From a checkpoint of a small mixture-of-experts model trained on Wikipedia: 13 layers, 224 SwiGLU neurons an expert.
Below are experts of layer 3 (counted from 0) of a mixture-of-experts language model. Rows are named router (the router's row for the expert), gate (a neuron's input weights, with its number), up (a neuron's input weights, with its number), down (a neuron's output weights, with its number) and show model dimensions 0-159. Each number is 128 + 24 x the weight over its row's rms, rounded and kept within 0 to 255.
Before each expert's rows: a language model's description of what the expert responds to; "mostly gets" lists some tokens that are sent to it at least half of the time. This comes from a sample of Wikipedia text that the model never trained on.

# expert 53
What it handles: Mid-name word pieces. Inner pieces of personal and place names, often right after a capital letter, such as Cate, Leyton, Linus, Xiaotian.
mostly gets: "&", "uter", " Charlie", " Daily", "er", "IA"
router [ 81 138 136 121 124 180 118 140 119  99 135 130 105 115 117 124 114 166 168 135 112 143 127 101 156 142 122 158 126 200 151 131 143 132 143 155  80 102 125 151 151 161 164 148 144 120 159  95 148 109  91  71 185 143  65 137 132 182 156 132 156 143 118 140 120  98 119 138 112  83 166 107 106 109 146 102 133 132 106 158 100 129 116 159 102 128 114 128 103  97 125 131 117 140 139 103 142 130 124  95 140 141 104 116 103 125 119 114 104  93 115 148 113  81 176 135  98 146  85 126 138 112 157  94 115 138 122 134 162 139  92 146 126 121 131 121 105 131 150 127 141  96 118 141 161 187 131 119 115 109 158 118 122  96 101 143 134 116 148 132]
gate0 [ 96 156 138 100 112 126 130 143 126 128 148  74 126 140 114  87 126 128 116 172 127  72 163 129 135 118 144 126  84 107 118 159  92 115 141  95 100 112 125 146 146 153  78 106 136 144 112 110 152 121 157 151 121  86 111 170 106 132 138 123 114 147  96 115 141 121 118 131 181 165  82 125 189  89 125 138 112 178 106 149 122 120 135 128 157 109 131 168 122 113 126 114 119 106  96 127 128 117 157 106 188 121 162 171 117 124  73 113  96 148 154 123 134 144 148 126 122 135 136 121 164 126 146 143 127  91 159 150 124 145 101 165 115 129 146 152 173 121 106 133 128 124 106 117 116 109  99 156 126 160 113 152 133 160 138 180 121 144 126 168]
up0 [138 149  94 132 121 155 135 121 178 124  87 105 147 152 135 125 143 170 136  94 144 135  80 127 169 132 143 145 128 179 135 129 103 103 117 121 131 133 154 134 101 104 136 132 129 179 108 110 104 124 127 133 135 128 151 134 126 105 152 112 126 144 139 105 128 152 143 129 176 134 149 130  80 152 131 130  79 133 155  94 147 150 135 122 125 112 183 127 196 144 118 128 136 157 111 161 131 123 153  74 125  88 137 167 110 129 117 109 136 158 124 155 117 127 140 148 107 146 145 149 154  72 145 108  95 163 172 148 136 128 118 167 131 163 133 114 126 122 125 173 147 150  96  93 114  93  99 119 162 180 174 147 114 151 173 119 117 119 140 137]
down0 [167 105 134 103 140 142 146 161 133 127 112 127 104 112 173 116 121 142 131 123 149 130 113 113  98  90 145 174 140 177 114 139 151 148 132 169 162 158 159 149  67 139 134 148 114 129 159 150 144 168 158 124 157 184 145 137 105 119 100 122 126  95 154 103 122 132 101 155 141 136 111 151 139 127 131 154 151 158 150 159 120 127  88 127 138 139  87 115 167 108  78  86 122 104 170  81 121 132  93 130 125 149 141 101 103  91 113 134  82 129 147 195 161 145 163 147 130 104 140 137  91  75 135 122 141 103 129  89 127 154 124 123 157 141 107  99  88 137 124 141 116 139 123 140 137 119 158 118 167 127 116 154 140 109 139 135 135 122 126 141]

# expert 20
What it handles: Word starts after punctuation. First piece of a word right after an opening quote or parenthesis (p·iece, un·fortunately, re·bel), plus empty table cells.
mostly gets: "with", " ob", "Be", "Note", "aged", "born"
router [110 115 136 124 150 140 110 134 146 125  89 153 132 124 120 117 142 135 143 128  97 126 116 116 104 113 140  68 137 167 130 117 116 124 161 131 167 116 100 114 148 125 140 118 146 108 158  92 113 127 127 133 169 109 123  86 113 141 116 106 175 101 171 139  81 106  90 110  84 185 157 144 149 177 156 129 123 124  87 122 128 125 121 183 123 138 111 120 160 109 193  99 114 139 120 107 125 132 171 116 112 139 151 118 118 130 137 151 110 130  86 100 159 106 106 131  93 127 126  72 147 113 163 116 133 177 115 119 121 101 134 106 135 136 126  97 142 137 150  95 122 124  91 127 138 164 174 114 143 143 152 116 170 140 126 161 157 120  78  96]
gate1 [167 150 125 162 175 123  78 125 127 129  86 124 121 146  98 103 119 123 167 160 141 124 110 151 138 144 143 112 111 130 117 108 138 152 163 148 132 126 174 130 152 151 113 104 167 133 121 125 114 103 148 158 147 125 126 174 107 115 165 139 115 115 163 158 129 137 108 168 145 106 109 126 172 127 105 142 170  98  89  82 148 170 134 120 154 113 117 111 117 137 202 132 116 107 131 116  98 174 117 143 114 140 118 162  77 128 109 127 175 133 116 148 114 105 147 103 131 105 116 155 100 133 161 100 103 124 131 106  77 123 108 152 136 145 133 164 143 155 155 146 111 147 151 116 126  91 132  90 128 139 163 102 144 120 119 120 190 130 106 113]
up1 [166 156 134 140 102 110  92 102 136  99 135 139 143 127  73  80 161 158 130 129 150 101 120 168 157 124 148 117 150 113 128 118 122 119 141 173  98 162 143 152 157 138 113 165 104 135 129 108 110 116  90 148 135  99 139 164 108 108 167 141 139 133 145 126 137 169 143 124 162 107  90 148 149 122 122  96 131 143 122  95 151  87 126 103  94  90 136  66 174 113 147 139  81  83 121 116 132 127 160  90 125 149 111 160 107 115 110 116  91  70  96 103 154 136 146 112 123 138 165 133 110 110 138 119 121 139 132 130 130 140 126 144 156 154 159 113 130 176 124 154 156 154  67 127 108 125 100 121 141 117 172 124 125 133 108 124 148 121 113 150]
down1 [158 172  85 146 127 137 118 142 112 163 161 137 134 110 110  84  97 128 148 134 110 126 110 122  77  78 128  95 136 135 169 142 117 105 119 163 134 128 101 177 156 102 132 143 113 121  96 156 151 139 101  85 118 112 121 179 122  89 121 153 160 158 144  95 132 140 116 153 141 111 139 121 146 114 155 107 113 147 132  99  97 152 138 116 116 116 155 149 142 123 133  83 101 124  85  87 118 124 125 138  83 172 135 159 122 109 123 125 156 108 172  78 109 173 121 128 160 108 118 161 125 131 120 124 136 135 112 131 110 146 143 146 123 132 121 151 143 130 123 137 159 153 111 178  91  90 103 106 133 137  96 141 126 108 130  47 124 137 116 141]

# expert 36
What it handles: Mid-word pieces in tables. Inner and final word pieces of proper names in tables and lists, like Up-ro-xx, Tur-bo, Hon-da, often in space or racing data.
mostly gets: "rang", " MPC", " Miami", "wards", " Diego", " Francisco"
router [124 186 105 111 141  96  84 155 150 101 108 144 101 128 137 124 119 124 101 120 124 130 127 134 134 111 102  99  97  87 110 144 148 131 100 145 164  89 137 166 134 140 124 104 133 176 104 108 107 137  98 137 126  51 158  85 113 136  87 148  89 105 176 136  95 132 137 120 147 170 138 161 129 172 109 119 139 150 165 132 125 107 128  93 123 135 133 114 138 145 154 134 131  72 127 139 126 130  89 170 136 128 138 114 116 129 125 143 123 140 131  86 139 159 112 148 165 136 127 127 121 126 144 138 143 156 168 114  81  92 155 154 122 114 116 124 119 121 161 150 103 116 111 161 115 112 147 125 180 137  84 139 110 115 142  89 163 137  82 155]
gate1 [119 153 146  93 166 105 104  90 134 106 110 173 114 112 129 154 136 110 155 127 105 147 117 135 111 137 140 109 122 187 123 155 120 125 147 141 151 117 144 176 150 164 118 130 134 151 144 139 108 129 110 136 108 135  60 124 134 167 134 127 163  96 136 116 134  90 104 102 127 111 143 123 180 108 113 140 148 103 120 105 100 178 147 124 139 175 143 128  91 148 122 145 124  85 159 177 120 163 132 103 126 100 153 112 152 118  74 117 101 171 138 108 120 132 114 139 163 137 146 124 124 144  95 191 153 132 139  94 112 176 148 127 147 119 149 143 131 135 101  97 111 110 118  97 137 123 128 143 122 138 131 116 148 112 150 205 145 146 124 104]
up1 [155 118 117 149 140 146  62 118 115 120  92 140 128  93 105 140 159 123 163 118  69 118 137  99 107 146 160 110  85 156  95 113 145  71  88 105 105 129 141 143 162 116 119  98 129 115  92 134  91 133 141 114 120 115 160  94 130 147 119 112 118 124 137 151  94 140 133 107 108 115 139 143 121 136 160 137 129 117 128 121 127  73 148 134 115 155 160 121 133 115 140 113  92 157 135 155 139 146 116  97 123 117 162 124 101 118 135 102 119 155  86  79 102  84  73 128 111 147 133 138 128 104 162 132 158 132 124 159 107 141 103 149 132 138 100 113 121 154 112 164 105 158  65 153 133 173 180 141 119 153 140 155 157 118 124 108 117 125 165 105]
down1 [124 121 113 107 110 129 147 184 130 133 127 100 152  81 111 105 151  89 134 152  84 130 141 146  83 141 126 131 132  94 115 139 148  67 141 132  85 104  99 114 133 161 171 119 118 137  83 121 141 191 125  93 152 136  81 128 113 145 140 114 161  94 135 133 115 148  98 116 124 146 131 167 157 144 132 135 136 152 133 113 135 153  94 102 101 130 128 118 113 105 127 128 122 153 107 106 110  82 105 152 118 166  84 150 102 123  89 137  96 146  90 104 132 112 105  96 140 103 146 109 123 108 152 137 133 134 101 162 142 174 151 113 135 135 111 108 126 126 102 163 122 127  85 124 111  99 148 149 164 107 101 170 164 121 155 102 154 111  97  94]

# expert 40
What it handles: Demonstratives and conjunctions. Determiners and clause openers like this, that, same, any, when, if, which, often after the or at sentence start.
mostly gets: " this", " same", " This", " if", " above", " These"
router [127  92 125 119 121 153 175 141 137 128 167 130 110 130 133 168 124 148 163 136 127 167 100 118  88 110 133  98 134 128 147 174 139 121  95  85 123 123 152  93 134  58 132 114 123 134 164 158 109 134 121 124 174 126 106  80 119  96 167 117 108 134 115 154 170 144 120 111 154 184 161 104 109 165 159 159 143 135 146 108 120  97 134 114 167 160 137 124 148 149 154  90 134 122  98 107 150 133 152  94 123 132 165 147  88 114 131 110 143 104 122 129 126 116  93 154 131 115 101 128 147  99 122 164 124 112  96 144 158 119 130 105 132 170 112 102 159  98 104 156 102 148 111 126 144 166 114  90 151 142 135 116 140 118 161 120 133  86 138 169]
gate1 [ 99 105 113  72 155 167 140 161 130 125 116 113 142  93  71 121 114 168 107 157 104 101 145 125 112 110 140 115  54 129 129 130 100  93 142 103  93 158 157 129 115 156 112 100 117 148 128  87 168 120 108 103  95  69 117 113 104 125 130 126 123 137 133 134 165 142 116 126 143 140 141 155 101 115 115 122 117 136 125 134  95 117  84  90 155 141 108 151 178 148 130 106 130 131 109 142 115 107 155  90  91 112 127 110 122 126 116 125 174 137 123 121 160 133 135 132 133 129 129 172 122 124 155 143 128 139 122 157  77 149 143 133 182  74 165 133 165 127 160 125  95 119 105 139 117 163 148 119 145 133 117 116 134 108 109  99 104 168  87 139]
up1 [146 119 141 144 157 104 165 144 130 107 122 137 153 123 156 110 107 142 147 122 155 158 146 152 153 145 121 101 108 128 142 100 131 154  84 141 148 107 117 171 119 107 152 154 162  76 132  92 108 122 167 200 179 120  95 135 121 108  96 150  86 121 131 165 113 140 160 134 156 111 117  99 112 116 166 115 104 133 192 116 134 137 148  75 138  96 120 113  82 146 141 136  85 112 148 141 167 147  98 124 134 148 121 133 132 130 131 143 118 131 175 109 140 144 117 127  84 136 136 160 113 153 108 127 111 109 180 102 122 102 103 127 136 151 100  77  87 112 159 135 140 124 126 102 118  85 119 124 110 131 158 136 131 125 130 118 140 106 174 126]
down1 [107 145 146 103 102 126 177 144 116 141 169 166 124 122  97 141 120 133  78 135 148 124 145 161 144 116 131 152  83 102  71 157 102  99 151 103  91 115 102 124 134 121 111 113 114 156 144 122 139 159 140 143 153 121 151 121 100  89 120 111 140  68 117 122  84 112 119 126 107 142 128 125 130 129 146 153 133 131 112 121 105 134 117 178 132  95 100 128 125 137 168 136 122 123  88 162  98  86 124  82 146 113 130 154 147 157 138 126 148 136 110 126 163 170 101 102  78 142 123 179  91 117 131 126  88 166 119 132 131 171 144 130 137  92 125 106 162 116 117 115 108 155 143 107 132 117 127 103 182 107 190 144 143 157 126 137 110 126 100 127]

# expert 27
What it handles: Given names, political places. Common English first names and name pieces, plus parts of place and party names, such as John, William, Carolina, Conservative, Kingdom.
mostly gets: " John", " James", " William", " Charles", " George", " Robert"
router [151 114 142 133  64 139 147 114 130 145 101 133 163 104 145 126  89 151 162 145 124 142 165 149 153 119 100 175 109  84 120 133 112 136  75 120 139 110 140 145  86 156 118 119 148 136  96 105  94 145 113 120 142 137 172 125 131 135 173 137  72 116 116 149 124 127 148 129 108 164 130 156 102 175 117  95 120 113 120 163 120 151 104 135 113 132 146 117 126  93  89 128  90  84 127  85 143 135 122 143 111 137 121 152 109 163 138 121  85 109 128 157 106 100 121 117 171 124 139 133 168  99  99  77 145 143 180 108 117 105  76 126 138 146 116 105 131  97 107 131 101 131 132 113 120 140 112 149 137 159 109 119  95 130  91 155 148 132 172 104]
gate1 [123 132 132 189 158 133 133 126 113 102  88 137 154 112  77 165 113 138 125 113  87 133 121  90 147 128 135 113  95  82  88 134 152  88 132 119 144  97 133 165 159 108 129 133 145 121 146 126 113 109  78 153 110 107 130 166 122 129 124 108 157 114 128 166 129 119 123 112 114 148 136 144 126 139  51 107 116 132  94 107 126 126 122 126 128 128 136 138  99 132 176 122  73 126 136 127 112 115 156 137 119  83 122 130 134 121 139 129 188 178 104 138 107 132 112 136 183 102 151  97 133  88 179 135 116 127 118 111 110 145 109 128 121  82 124 145 152 155 108  99 121 132 149 113 107 178 111 128 149  96 124 193 152 110 127 116 124 157 128 112]
up1 [124 110 180  80 146 128 117 134 130 130 158 131 114 124 125 118 106 128 150 131 170 134 102 105 102  92 143 141 114 142 178 155 149 128 103 137  88 109 133 130 131  94 155 146 167  88 157 125 134  94 145 109 176 158 105 115  99 150 120 123 119 132 149  93 123 133 175  99 104 121 139 138 144 133 114 143 136 132  98 136 102 118 153 134  98 124 108 179 131 129  97 146 138 156 103 157 132 113 144 117 141 119 145 109 111 126 125  95 128 112 140 131 132 104 147 117 144 104 152 180  83 132  82 186 121 133 111 131 193  96 192 137 129  90 153 107  95 124 130 123 137 161 139  89 141 185 167 116 102 110 133 120 131 123 148 147 104 106 153  94]
down1 [133 140 104 145 110 129 176  92 122 120 122 128 127 150 142 127 117 159 121  89 167 137 155 167  95 159 145 111 133 135 155 119 117  97 113 140 167 152 139 145  80 126 152 101 125 160  75 144 148 150 168 117  62 157 133 109 166 132 136 116 117 136 107 136 137 140 191 122 130 135 134 147 132 117 129 146 107 127 125 102 118 117  88 161 126  99 150 149 153 165 113 118 152 121  98 159  98 120 173 128 101 118 133 110 136 145 118 129 140 135 150 143 135 118 104 112 138 108 106 155 124 150 116 123 114 108 148 140 136 126 117  46 111 126 105 146 168 148 167 149  99  77 114 127 106 135 137 104 140 139  63 188 158  97 147 112 145 116 105 143]